From a checkpoint of a small mixture-of-experts model trained on Wikipedia: 2 picks a token.
Below are experts of layer 11 (counted from 0) of a mixture-of-experts language model. Rows are named router (the router's row for the expert), gate (a neuron's input weights, with its number), up (a neuron's input weights, with its number), down (a neuron's output weights, with its number) and show model dimensions 0-159. Each number is 50 + 10 x the weight over its row's rms, rounded and kept within 0 to 99.
After each expert's rows: "gets" lists some tokens that make up at least twice as much of what it gets as of all text. This comes from a sample of Wikipedia text that the model never trained on. Tokens count by the router's weight.

# expert 25
router:59 61 65 69 52 32 55 38 61 57 51 43 44 52 44 75 38 60 37 42 57 47 50 72 61 49 65 49 55 65 42 38 34 50 57 47 60 57 49 60 50 50 45 53 52 50 53 49 54 40 59 45 57 41 51 57 28 54 52 57 60 38 57 56 40 63 40 51 43 56 48 30 44 51 66 51 58 54 49 53 41 65 61 41 44 43 43 50 47 41 65 57 60 54 53 47 55 58 33 63 42 39 48 46 45 48 51 42 28 37 27 56 29 43 39 39 71 45 47 49 41 47 34 44 51 61 35 34 65 43 56 61 62 40 46 45 64 64 58 61 49 44 58 51 62 47 49 25 66 41 47 49 36 62 48 46 55 37 37 34
gate0:32 61 35 43 52 49 49 42 57 33 50 53 47 57 48 38 55 38 63 42 53 59 55 53 54 50 45 62 37 58 49 49 59 50 41 77 32 63 48 45 68 53 41 57 40 72 51 67 37 60 41 46 53 62 55 58 34 52 47 26 45 53 48 43 59 48 52 40 55 63 37 29 50 40 50 73 64 43 41 51 59 45 61 73 30 55 53 38 45 62 50 31 50 43 50 52 46 50 39 57 56 41 48 33 51 42 64 54 49 57 53 44 49 55 49 27 38 62 52 46 52 38 45 59 60 71 42 47 49 53 67 50 57 60 50 53 41 47 56 31 49 69 53 46 37 40 54 51 55 52 48 54 53 66 67 41 64 32 54 42
up0:55 56 50 53 56 63 68 65 49 45 44 60 49 51 46 65 40 50 40 40 47 36 42 40 46 30 45 47 56 58 44 42 41 49 34 40 53 49 50 57 47 57 60 41 57 47 55 53 38 44 54 53 53 44 30 53 69 45 49 60 52 59 52 24 49 52 52 52 58 50 46 48 52 63 38 49 54 53 43 39 44 48 55 20 34 56 72 66 52 46 25 62 55 45 55 59 72 65 57 50 56 62 46 70 53 37 41 26 58 37 53 53 51 74 51 69 60 55 53 35 43 60 49 52 47 61 61 55 50 36 61 45 44 61 51 43 52 33 45 64 35 45 69 61 50 58 31 42 43 51 55 51 51 40 36 48 52 44 66 61
down0:47 41 42 60 54 60 57 61 46 49 42 62 51 52 19 36 69 49 61 62 44 39 58 46 40 38 55 66 35 52 48 54 54 52 32 64 35 63 55 56 66 47 50 63 46 44 40 58 46 56 55 53 48 50 66 48 51 46 49 56 47 44 51 53 58 63 69 53 62 39 61 43 54 57 45 39 61 47 33 44 41 57 45 48 51 59 54 39 47 55 60 43 46 55 53 70 42 40 44 72 51 44 35 71 30 38 47 35 46 33 44 50 54 44 53 61 57 49 33 56 45 60 50 62 57 64 37 58 58 47 60 43 28 74 58 37 64 45 35 40 64 45 51 58 52 67 36 39 50 35 51 57 61 43 47 36 52 44 53 34
gets: " t", " s", "-", " T", "s", " S"

# expert 14
router:55 53 62 59 30 47 61 51 67 56 49 51 49 50 58 52 33 52 53 33 39 58 54 49 67 50 45 56 60 38 35 60 37 51 66 36 52 40 58 55 47 43 59 43 66 38 14 40 45 41 36 48 49 53 54 56 65 52 45 68 48 50 30 76 55 52 42 53 30 49 56 61 47 52 48 62 39 47 58 42 59 67 48 45 57 48 50 36 48 58 66 55 60 37 56 57 54 58 48 60 67 49 40 56 31 53 47 51 47 45 50 72 53 62 41 60 29 52 48 41 42 45 66 42 34 57 43 42 52 34 70 49 59 50 53 41 46 57 47 55 59 46 49 59 56 37 49 35 66 40 68 53 56 40 55 49 40 43 56 39
gate2:39 49 50 52 61 59 39 48 45 63 54 45 44 57 41 48 42 49 70 49 58 42 51 68 43 54 42 43 45 76 65 48 43 45 57 44 39 54 48 51 60 49 41 41 55 42 45 44 53 34 58 58 55 48 56 68 36 37 52 54 31 56 56 42 42 72 62 56 47 36 44 64 44 44 54 41 43 42 64 65 42 65 55 37 61 32 42 49 56 78 57 54 46 44 59 52 50 74 53 49 29 55 54 39 30 46 60 59 35 54 50 38 44 47 52 52 47 45 47 60 55 43 45 45 66 46 54 51 40 54 48 65 46 53 50 62 49 48 51 40 62 47 53 50 23 37 55 63 42 72 28 47 50 30 39 47 52 65 54 69
up2:35 55 58 53 48 39 37 54 62 57 63 39 61 56 24 57 33 53 51 46 54 50 62 40 42 40 34 45 48 59 63 34 44 63 59 57 59 33 46 56 59 49 55 37 63 56 42 45 46 49 46 71 47 35 43 45 36 32 53 40 37 60 44 47 53 54 64 52 66 43 42 54 49 36 53 47 64 62 57 59 69 62 64 33 39 31 36 27 49 66 52 41 39 61 49 57 50 53 56 55 61 61 48 50 56 42 40 39 54 57 39 62 53 56 51 61 50 41 55 46 36 56 50 58 69 62 55 50 51 57 48 47 43 46 59 77 33 46 52 47 42 36 70 65 42 53 58 68 58 38 56 40 53 57 52 51 50 48 64 49
down2:73 39 55 60 57 53 45 66 44 55 57 53 47 44 59 65 51 45 39 44 53 46 36 53 65 47 40 75 49 33 51 45 55 68 44 45 62 59 44 57 54 61 48 66 45 52 47 27 44 65 58 47 44 53 42 66 51 49 45 74 31 52 50 61 54 38 60 59 38 50 44 54 39 60 52 53 41 62 54 49 71 72 55 65 41 37 52 33 55 43 64 47 37 59 49 49 43 59 37 48 40 54 34 49 38 54 32 47 40 49 69 50 53 61 54 52 52 49 36 36 47 34 45 51 44 56 41 46 46 56 28 21 62 43 48 68 59 49 48 51 48 37 55 66 43 52 53 44 52 49 69 42 52 50 65 45 39 43 44 49
gets: ",", " and", " of", "ing", " for", " with"

# expert 21
router:55 51 45 68 55 34 39 44 52 50 50 37 54 43 60 68 37 43 70 56 63 61 54 52 57 72 63 58 45 48 35 44 40 42 47 64 48 54 56 37 68 61 42 61 44 61 27 54 71 52 63 43 36 46 39 62 59 39 63 42 50 45 69 37 48 44 49 43 29 43 44 57 36 46 41 38 66 33 32 62 52 55 43 56 48 63 44 70 49 38 34 64 55 37 49 55 59 54 57 41 60 45 58 59 52 57 36 50 49 52 36 50 60 52 54 36 50 45 40 42 40 42 36 58 44 54 34 61 57 39 55 48 50 65 39 52 50 61 52 52 47 72 41 52 48 48 53 34 55 51 41 58 65 47 54 35 47 48 38 38
gate2:41 39 57 57 34 44 56 47 46 51 48 57 68 52 36 39 67 55 45 72 52 50 50 52 43 37 56 54 52 56 53 47 51 62 62 56 54 53 64 52 30 55 31 47 44 55 75 48 58 37 61 49 48 55 53 53 58 48 44 48 37 62 67 41 54 52 54 46 51 59 57 59 57 33 60 50 59 40 58 27 44 53 45 48 32 44 53 59 26 62 31 54 50 45 56 46 62 44 66 59 56 42 42 49 55 47 48 49 56 60 45 66 51 40 52 51 27 58 34 52 41 54 44 41 65 59 45 32 66 53 44 45 25 76 50 56 39 43 38 67 48 52 60 59 58 43 35 35 35 40 63 52 44 65 58 56 47 46 50 38
up2:44 52 51 51 55 58 38 58 41 16 67 40 61 63 60 52 32 32 53 35 44 46 46 70 55 41 37 49 53 65 63 43 67 40 61 40 55 57 54 53 57 63 56 50 33 50 66 49 45 52 41 66 34 47 57 34 41 40 38 46 50 63 49 63 34 23 60 57 47 40 67 44 45 45 67 35 27 52 48 54 53 37 47 44 45 67 59 53 53 48 61 42 40 48 44 64 53 61 40 55 60 45 37 51 49 52 60 44 46 57 63 32 44 55 50 53 57 57 68 35 48 42 55 45 54 54 54 62 54 46 57 49 48 57 42 53 51 57 40 57 70 59 54 55 55 68 57 42 49 38 44 49 55 61 57 45 52 45 31 37
down2:53 59 54 51 48 56 50 44 42 46 49 49 41 55 44 54 54 55 56 60 47 42 44 75 47 36 37 42 30 66 43 56 61 42 53 61 35 69 36 33 48 41 49 47 58 49 39 47 68 28 51 62 56 43 50 57 59 55 44 48 59 52 54 43 32 45 55 26 41 46 53 41 37 45 65 26 32 77 46 40 40 51 57 54 60 47 62 49 60 62 41 49 47 49 39 43 60 56 51 56 39 58 63 62 35 41 46 43 64 53 55 46 41 54 59 56 63 44 60 60 43 30 44 55 55 44 41 63 53 64 50 73 54 55 42 37 39 41 46 53 53 60 67 66 56 53 29 55 57 52 37 60 52 63 52 55 58 51 40 31
gets: " ", "1", "2", "3", "4", "0"

# expert 6
router:54 50 56 50 43 57 53 49 69 51 41 37 28 45 53 26 39 57 50 28 57 53 42 41 62 66 56 41 59 41 40 32 49 42 50 37 35 52 65 37 56 50 49 31 53 42 29 49 53 32 49 38 33 39 53 50 78 65 46 56 42 51 60 49 30 42 49 41 59 55 50 49 37 48 40 68 53 61 62 25 49 56 51 49 56 69 64 41 49 53 54 65 50 53 68 47 60 60 45 50 63 47 54 62 47 38 42 51 72 50 40 51 42 59 40 42 53 54 59 54 52 46 56 72 47 53 41 66 44 49 52 58 38 63 46 52 55 51 69 51 51 47 42 47 42 50 37 32 54 48 46 58 57 53 62 47 48 63 50 65
gate2:46 39 52 49 54 48 39 46 58 53 46 47 55 70 64 41 58 62 63 52 62 49 42 41 45 55 50 57 36 28 44 45 47 45 44 44 53 80 35 34 61 54 47 33 53 40 49 48 43 56 23 49 58 52 35 54 65 66 46 48 35 48 50 34 35 49 52 40 40 38 43 52 68 55 50 54 46 69 59 38 59 54 51 46 39 63 58 64 65 49 46 55 47 37 68 52 65 34 51 59 41 62 50 34 58 41 51 55 49 43 46 37 67 66 55 48 53 52 53 54 42 37 53 63 48 60 51 43 45 71 60 67 58 52 48 42 37 50 71 47 54 67 52 44 45 50 47 54 55 67 44 51 32 72 55 54 36 51 37 58
up2:63 46 63 49 35 47 49 51 46 46 65 37 50 57 57 57 33 61 52 62 53 48 43 56 51 56 65 44 51 34 37 51 58 44 58 52 52 55 45 39 62 35 61 43 62 54 47 60 36 63 34 34 62 62 60 62 45 50 45 50 59 26 54 37 51 47 43 48 49 41 52 55 47 60 30 49 41 51 49 45 45 53 39 27 56 55 54 62 54 44 72 47 53 40 48 59 49 26 50 34 70 42 65 54 35 55 62 50 37 28 25 59 57 53 71 48 38 50 50 56 48 61 50 42 42 54 49 39 42 35 42 48 46 60 33 63 45 54 48 28 64 48 53 49 63 58 40 39 64 52 55 47 52 57 57 61 29 64 44 53
down2:57 63 53 47 54 46 45 56 52 39 51 55 68 44 50 65 32 57 45 49 53 42 31 56 47 48 55 48 48 55 37 59 49 53 43 51 35 57 50 65 49 52 71 43 35 47 40 51 54 53 49 36 52 47 46 67 70 63 58 55 35 50 40 68 34 57 36 58 40 56 30 31 33 33 57 55 50 45 70 63 48 35 49 47 69 49 49 47 45 62 48 48 47 51 55 63 56 48 47 51 45 68 55 54 50 59 67 51 58 44 45 27 58 53 51 52 73 55 41 42 34 33 46 68 40 62 54 55 40 54 58 48 53 46 37 55 51 64 41 48 63 55 61 46 56 26 43 46 39 51 55 48 41 55 53 72 44 28 27 56
gets: " to", " and", " that", " had", " has", " which"

# expert 22
router:34 61 39 58 34 47 41 57 63 27 46 58 41 65 63 56 50 49 66 46 49 62 48 42 44 62 37 39 45 59 54 39 48 37 30 70 50 66 45 55 65 56 59 50 65 48 57 65 67 53 32 41 49 57 56 58 47 50 50 32 52 47 65 40 49 37 53 45 48 27 56 51 54 73 48 58 42 46 41 69 36 45 55 51 46 47 58 38 39 46 53 28 50 68 49 53 39 41 59 60 48 49 43 63 30 58 58 51 56 45 59 46 64 28 50 55 47 59 41 61 55 56 48 45 42 60 68 47 43 50 48 39 50 53 60 46 51 38 54 57 46 64 51 64 35 42 51 53 30 38 54 48 62 59 60 54 61 43 64 63
gate2:46 69 54 59 38 55 39 53 47 52 54 61 60 49 59 43 56 45 38 55 64 58 56 47 54 48 36 47 37 38 55 66 50 44 46 61 46 55 55 31 48 53 48 61 48 41 26 40 49 50 42 37 61 65 62 43 47 52 37 57 42 43 54 58 65 30 51 38 40 47 47 60 54 39 40 37 55 46 44 43 32 51 57 48 49 65 60 59 67 33 55 31 47 58 59 63 49 37 30 66 53 52 47 39 68 51 48 52 56 57 64 32 68 33 56 55 44 56 68 53 67 41 50 50 59 52 44 56 42 49 49 34 57 41 62 62 65 41 66 27 48 56 46 37 59 49 57 41 65 34 57 49 39 58 38 66 40 40 55 40
up2:72 50 46 40 65 42 49 51 49 44 44 55 53 49 48 61 47 47 55 46 58 48 59 48 32 39 64 57 47 47 38 34 49 57 36 45 46 44 51 88 43 57 38 33 44 58 63 48 51 64 60 63 48 40 45 52 47 57 59 50 60 71 47 49 51 55 60 53 48 72 55 41 44 47 56 45 46 45 55 55 77 53 43 61 40 38 24 45 55 72 60 55 46 54 59 43 53 52 65 35 33 39 60 63 46 40 52 44 41 53 50 31 38 58 56 39 41 40 37 48 66 36 62 65 52 55 49 40 53 63 38 66 58 71 37 48 50 54 35 60 63 44 51 40 44 57 56 47 45 42 44 50 45 48 44 58 66 52 43 42
down2:55 47 60 55 43 50 52 60 49 56 37 44 74 52 40 40 46 44 52 51 60 54 47 40 43 30 54 62 57 58 39 55 61 60 61 60 41 43 30 62 38 44 42 50 45 43 44 49 53 55 60 45 70 51 62 42 57 51 44 54 34 62 22 55 54 68 50 57 70 62 67 51 53 55 53 58 60 61 54 62 50 49 47 49 36 56 44 50 63 47 46 44 55 57 36 61 44 44 41 52 33 24 52 42 53 65 57 61 55 65 58 27 45 45 65 56 47 54 47 60 56 61 69 63 50 46 66 34 58 49 50 44 40 67 48 45 34 43 40 66 50 47 49 55 58 59 47 37 44 38 41 36 34 27 47 54 34 49 43 42
gets: ".", "-", " |", "|", ":", " by"

# expert 20
router:73 57 65 48 44 47 43 47 56 46 48 53 47 36 49 48 49 49 55 52 40 47 52 54 72 57 57 53 59 56 48 64 49 25 53 65 52 66 70 49 37 53 45 42 49 53 53 41 53 60 48 51 34 47 54 65 50 43 35 61 60 32 51 41 60 33 53 55 40 51 46 43 47 47 45 55 49 63 58 64 35 47 45 51 52 55 43 41 40 53 46 53 54 37 65 54 53 30 48 35 57 38 61 42 63 67 64 55 38 41 35 39 44 40 61 46 76 64 62 31 32 49 41 33 68 45 60 58 64 50 50 73 51 41 48 61 57 43 41 54 39 36 40 68 51 50 38 37 40 59 40 59 59 58 59 39 65 49 46 48
gate32:40 42 50 43 30 54 34 57 68 51 51 61 44 48 40 46 40 45 51 43 48 51 28 53 35 38 59 48 45 58 47 45 46 56 65 46 34 72 62 62 36 45 64 54 60 49 64 50 39 62 49 44 48 42 66 47 59 57 48 61 41 67 35 45 59 48 59 51 62 41 49 43 51 52 45 50 55 43 59 49 43 23 42 42 40 60 49 55 35 67 50 55 30 76 60 49 40 43 55 29 50 54 56 46 74 53 44 59 62 48 62 37 50 27 67 54 47 55 51 45 30 51 62 28 48 45 47 59 53 57 52 53 64 54 70 55 48 46 33 61 63 67 58 45 57 47 45 54 50 43 50 56 60 40 36 47 44 54 55 50
up32:55 47 41 51 46 58 36 72 53 46 56 60 47 39 41 46 57 50 52 53 47 61 40 57 40 33 44 42 43 39 36 72 46 68 60 57 38 70 70 49 39 37 57 55 51 61 42 40 50 52 42 58 38 44 69 54 57 42 52 55 37 55 32 40 59 47 47 56 50 50 58 47 60 57 57 45 48 58 40 47 46 54 39 59 56 50 29 53 28 52 55 60 30 62 66 52 31 44 61 28 47 58 73 51 40 51 64 37 55 56 52 56 60 52 54 48 52 61 57 56 46 52 50 42 44 50 58 51 62 61 46 41 65 49 58 59 59 34 49 56 55 61 47 68 48 73 35 43 40 43 33 50 62 57 34 49 37 65 59 70
down32:48 52 55 45 52 40 60 42 47 44 62 45 34 55 42 52 48 47 47 47 62 40 57 62 58 51 53 54 39 50 35 52 39 61 45 54 61 52 48 38 40 23 40 62 33 50 52 59 56 45 51 33 42 55 43 41 65 53 38 54 52 73 53 44 25 45 52 45 49 49 61 58 39 55 65 54 40 63 37 44 65 58 52 45 58 46 57 54 50 51 39 43 39 61 73 54 49 64 33 38 60 55 41 50 68 41 50 55 50 77 54 59 36 46 39 57 65 41 64 47 38 24 39 61 49 45 40 41 45 63 34 50 46 47 58 45 63 54 55 34 48 50 46 60 63 65 51 57 57 49 65 33 59 48 69 52 45 29 46 63
gets: ".", "\n", ")", "-", "%", "\""

# expert 17
router:34 38 58 37 56 69 50 60 58 66 40 36 56 44 53 45 55 64 51 31 51 59 41 45 55 73 54 39 44 51 53 47 51 37 16 62 57 61 67 46 42 55 51 51 49 47 49 52 57 51 53 48 38 50 60 67 39 49 48 64 44 43 57 53 39 31 46 48 68 36 53 48 54 52 47 61 44 76 58 62 72 47 50 69 39 43 43 38 38 28 52 40 55 52 52 55 60 53 32 48 50 50 56 45 53 50 42 66 61 62 48 38 53 48 68 41 67 54 53 53 69 41 54 50 57 35 62 52 56 41 43 46 45 56 42 44 41 47 53 48 28 56 54 46 69 58 36 63 61 62 36 46 34 52 56 49 49 50 57 48
gate1:36 33 64 50 48 45 56 69 40 55 49 56 42 44 60 44 63 58 61 41 54 33 42 33 51 55 54 62 51 61 44 50 41 52 67 36 39 61 52 38 43 59 40 36 38 32 34 47 44 50 49 45 45 60 57 58 75 59 50 57 55 49 17 49 58 50 42 66 57 55 39 64 56 66 32 61 44 60 52 58 28 58 58 50 48 49 61 48 60 34 44 50 43 48 27 41 60 51 48 57 37 55 43 46 36 46 56 49 58 50 61 51 65 47 44 53 53 47 44 39 40 43 52 46 66 52 54 65 40 42 56 36 51 50 66 42 49 60 50 57 44 52 60 47 81 65 62 30 59 40 44 50 48 56 61 49 54 46 61 57
up1:34 42 55 53 54 34 63 45 43 39 48 44 26 40 40 57 42 42 39 51 58 55 48 45 56 46 56 50 46 69 48 37 57 41 61 44 50 59 38 49 56 51 46 42 45 64 32 65 53 55 59 33 49 59 25 52 37 53 49 33 51 61 51 52 56 36 61 47 39 70 52 62 68 46 63 46 61 49 53 63 48 45 42 47 60 64 59 76 46 42 62 31 45 66 41 64 42 83 42 59 55 46 40 55 35 60 55 43 39 56 46 71 48 43 44 43 59 60 33 51 48 39 42 67 56 49 48 31 48 46 56 38 56 46 51 34 47 56 66 53 45 66 40 45 48 44 45 56 37 48 42 44 63 55 41 58 55 50 54 58
down1:49 53 53 45 49 53 44 48 52 39 52 39 46 68 61 30 42 38 41 69 55 48 52 35 64 60 37 60 40 39 37 53 60 41 57 49 42 52 45 52 49 47 61 44 62 62 50 68 45 61 73 65 49 46 37 36 61 46 57 47 40 48 63 49 55 72 29 41 44 37 51 58 46 48 39 47 38 36 46 27 61 33 56 48 65 35 55 52 40 55 50 49 62 53 57 45 45 53 73 38 66 55 65 31 54 65 54 52 40 43 48 60 50 53 49 66 49 35 43 61 47 57 60 38 39 63 43 55 56 61 50 48 58 54 57 62 44 48 69 43 31 37 64 44 49 59 50 63 53 39 28 51 57 29 51 54 52 57 49 51
gets: " the", " of", " in", " at", " from", " The"

# expert 23
router:41 54 57 63 27 41 54 61 44 42 50 48 49 54 43 69 52 57 51 49 62 49 34 56 57 66 39 32 33 52 48 44 66 38 39 50 60 54 46 39 55 50 52 34 41 59 52 58 31 43 52 41 44 57 38 49 80 45 43 63 38 44 60 37 51 36 65 43 55 46 48 53 58 39 57 64 52 52 68 68 73 73 41 36 38 54 66 32 51 37 52 52 61 63 43 56 52 54 55 50 37 64 54 51 60 59 58 39 52 61 58 35 42 33 43 47 53 45 46 56 63 42 36 54 59 43 57 50 66 47 55 48 49 36 30 50 54 58 56 62 54 54 40 60 33 45 35 36 37 62 50 48 52 50 52 48 61 47 56 56
gate4:51 64 66 55 60 52 28 45 40 65 60 68 54 26 34 53 48 55 59 36 35 66 60 51 38 42 51 46 27 53 38 62 62 64 67 61 47 61 47 37 54 33 61 53 47 31 40 60 44 57 56 58 65 60 48 51 52 47 44 34 39 44 53 49 56 56 40 50 41 60 58 52 70 46 55 54 53 55 58 58 59 41 40 53 37 44 46 46 45 54 45 52 43 67 43 54 47 67 38 50 36 56 54 54 61 66 55 45 61 52 50 36 49 53 43 50 50 49 38 52 43 55 46 50 39 34 72 52 74 41 50 48 46 57 37 38 50 35 45 57 66 49 53 38 30 54 48 74 32 49 52 54 54 48 48 55 36 33 40 50
up4:37 54 53 55 26 49 34 53 49 44 60 51 55 48 55 69 62 63 43 56 33 60 53 54 38 47 52 57 58 50 38 53 56 57 55 57 55 48 51 49 38 44 57 56 72 45 30 47 58 51 50 52 41 58 64 47 36 47 50 46 51 42 67 37 51 54 47 53 65 59 55 47 48 51 54 56 36 41 18 52 40 31 33 51 39 53 36 54 45 69 46 57 32 57 37 67 65 65 59 23 37 54 61 67 54 38 58 46 48 42 43 64 65 34 33 39 53 48 39 49 69 57 65 58 51 47 53 46 41 53 61 63 57 66 40 50 56 45 45 50 62 57 33 42 37 45 52 38 53 45 55 38 50 48 61 50 36 56 50 55
down4:53 52 50 47 61 54 48 50 57 62 68 56 61 37 56 43 45 44 46 53 57 50 55 40 35 48 48 40 48 55 54 52 43 50 51 50 40 28 38 50 58 53 55 53 49 39 62 55 54 57 56 62 48 53 34 56 48 38 60 39 24 38 61 66 42 59 41 53 35 55 59 42 50 60 60 51 51 47 62 27 59 80 45 51 46 52 32 82 51 36 45 37 67 54 53 55 38 53 50 51 55 45 56 35 40 59 52 32 56 70 47 40 38 67 49 31 47 53 46 37 40 64 32 43 50 53 50 52 58 55 66 56 48 30 40 42 46 40 68 51 61 53 62 52 55 56 50 57 42 52 54 48 59 68 29 43 51 34 43 48
gets: " |", ";", " —;", "|", " the", " The"

# expert 19
router:43 50 49 34 34 54 61 65 57 50 46 65 52 43 55 45 28 61 49 41 67 45 51 51 46 36 65 46 28 68 46 55 40 47 55 37 58 58 65 43 51 35 60 41 31 48 44 65 51 62 55 43 30 42 48 61 53 56 63 58 36 47 37 67 37 27 44 51 59 50 56 51 36 50 37 59 64 66 61 67 48 42 36 62 43 44 56 38 51 42 59 36 53 39 53 48 43 59 34 56 59 60 50 62 59 48 71 56 52 57 66 44 55 49 42 58 51 53 65 48 56 47 54 52 34 44 55 61 43 35 53 57 45 36 43 47 41 63 41 36 41 51 36 54 56 52 45 57 45 61 42 49 48 47 68 41 75 48 42 53
gate1:56 38 50 72 46 45 56 54 58 51 36 55 67 40 53 54 51 52 43 57 40 46 64 38 53 31 53 51 41 50 50 62 48 60 56 76 51 52 49 49 60 32 58 53 59 45 47 45 56 55 49 63 53 39 34 45 49 38 25 36 51 42 58 59 70 53 39 39 68 46 54 56 57 38 66 46 38 52 45 47 49 47 47 42 48 40 56 51 52 68 20 54 45 49 36 60 51 30 51 51 33 68 51 73 64 34 59 35 56 46 68 50 52 43 51 49 45 54 38 40 44 62 38 67 67 44 69 59 48 56 58 48 43 47 49 51 54 44 57 59 30 47 49 53 71 67 39 56 56 48 66 45 44 59 44 41 51 48 48 40
up1:47 43 60 24 57 63 29 46 38 44 57 50 65 55 52 41 52 45 45 43 49 45 51 48 55 72 40 54 74 47 39 47 62 46 49 50 49 41 53 53 63 42 36 49 47 43 46 42 68 40 49 40 68 44 61 48 40 54 44 46 59 38 43 56 48 67 41 53 38 51 62 53 59 48 51 54 46 62 51 60 33 52 61 50 60 77 36 59 44 41 46 68 49 43 39 39 58 57 38 34 56 58 53 36 75 56 48 32 41 63 45 57 48 43 58 54 50 50 28 38 37 47 32 57 46 52 40 64 50 50 57 50 64 65 47 57 61 70 66 42 56 47 53 58 46 55 49 59 54 45 42 50 35 53 83 51 53 57 52 52
down1:45 54 44 41 53 44 36 49 42 33 61 47 66 37 58 42 67 53 40 58 30 57 57 52 50 51 41 50 64 53 52 46 47 50 50 44 56 46 49 51 57 50 75 61 53 28 48 55 55 58 37 54 39 60 56 31 47 41 46 52 60 45 59 38 52 45 41 39 60 55 60 50 61 36 35 53 45 56 31 60 39 63 57 56 42 40 37 66 48 57 49 52 42 62 55 50 64 50 69 30 39 60 65 32 69 65 44 50 64 45 50 60 43 46 47 61 56 41 41 46 39 49 45 64 47 53 43 67 53 50 65 48 55 65 44 36 53 30 43 48 62 43 58 63 31 63 51 57 27 41 52 45 53 56 69 48 34 30 63 55
gets: ",", " was", " is", " in", " and", " were"

# expert 11
router:68 44 66 68 30 61 56 52 60 62 42 52 50 53 59 39 47 32 60 42 49 48 39 53 57 43 53 43 80 60 48 36 52 29 51 47 56 49 53 31 46 38 46 30 49 37 63 48 30 31 63 54 38 55 56 67 47 44 36 60 64 61 39 49 61 49 61 44 45 49 60 48 58 56 59 42 43 46 64 45 49 59 45 35 48 46 43 41 55 62 50 37 42 50 53 42 65 57 57 44 42 45 56 33 43 47 53 35 33 45 61 46 46 49 54 70 57 40 68 45 42 40 51 48 44 51 41 58 48 57 57 56 55 65 56 39 64 48 65 36 45 67 49 64 56 51 56 59 43 33 44 40 41 63 69 40 53 35 35 53
gate1:51 52 64 59 54 39 48 58 51 49 56 63 58 56 60 52 37 70 23 35 54 47 45 54 63 65 44 58 56 56 54 59 52 57 43 46 36 51 58 64 40 38 51 42 29 43 50 41 45 65 54 59 44 40 46 50 40 29 52 63 43 41 51 34 51 56 34 45 58 61 59 49 54 43 56 21 53 45 54 44 44 38 58 47 64 44 49 38 55 46 50 63 53 62 50 34 50 44 63 32 25 74 43 58 57 40 24 58 40 62 56 44 45 64 45 60 44 49 42 52 35 29 46 57 57 61 55 65 30 60 51 66 55 52 48 41 39 56 56 36 57 43 53 61 52 46 56 43 56 45 44 38 51 47 59 49 41 64 53 51
up1:57 31 64 29 62 48 45 26 56 61 45 44 44 45 60 48 54 54 37 39 52 45 59 42 59 69 79 33 66 61 57 37 65 40 39 60 56 59 63 56 54 48 32 51 57 52 61 46 55 40 30 61 52 57 60 46 47 46 27 53 64 60 62 41 31 45 58 68 47 43 56 36 36 32 37 57 38 49 54 41 59 38 44 49 37 62 34 46 56 55 41 56 48 38 48 43 52 58 41 61 48 61 56 41 54 45 55 60 58 34 44 55 47 45 67 36 61 49 50 44 50 60 57 58 51 40 58 52 49 36 45 64 54 35 70 55 60 59 38 40 48 67 39 46 61 46 48 57 49 48 56 45 50 52 45 55 55 49 56 59
down1:60 49 35 44 54 53 50 52 44 30 65 39 46 55 42 70 65 39 41 72 47 60 57 36 35 57 49 54 43 51 39 47 52 36 55 33 48 40 59 47 36 52 58 64 63 54 57 34 54 57 45 48 75 58 47 40 43 54 47 43 62 54 54 32 46 64 45 65 69 44 49 62 33 50 47 72 46 43 34 47 53 41 33 60 44 53 44 67 31 63 52 53 60 38 47 49 59 54 54 50 67 65 39 63 38 55 57 55 48 63 44 55 46 45 49 45 65 59 48 44 53 50 67 43 39 51 49 44 31 50 39 42 38 51 52 59 37 53 45 48 57 73 45 64 44 51 40 61 52 46 35 52 37 49 30 39 48 51 59 66
gets: ".", "c", " =", "oc", "ic", "ac"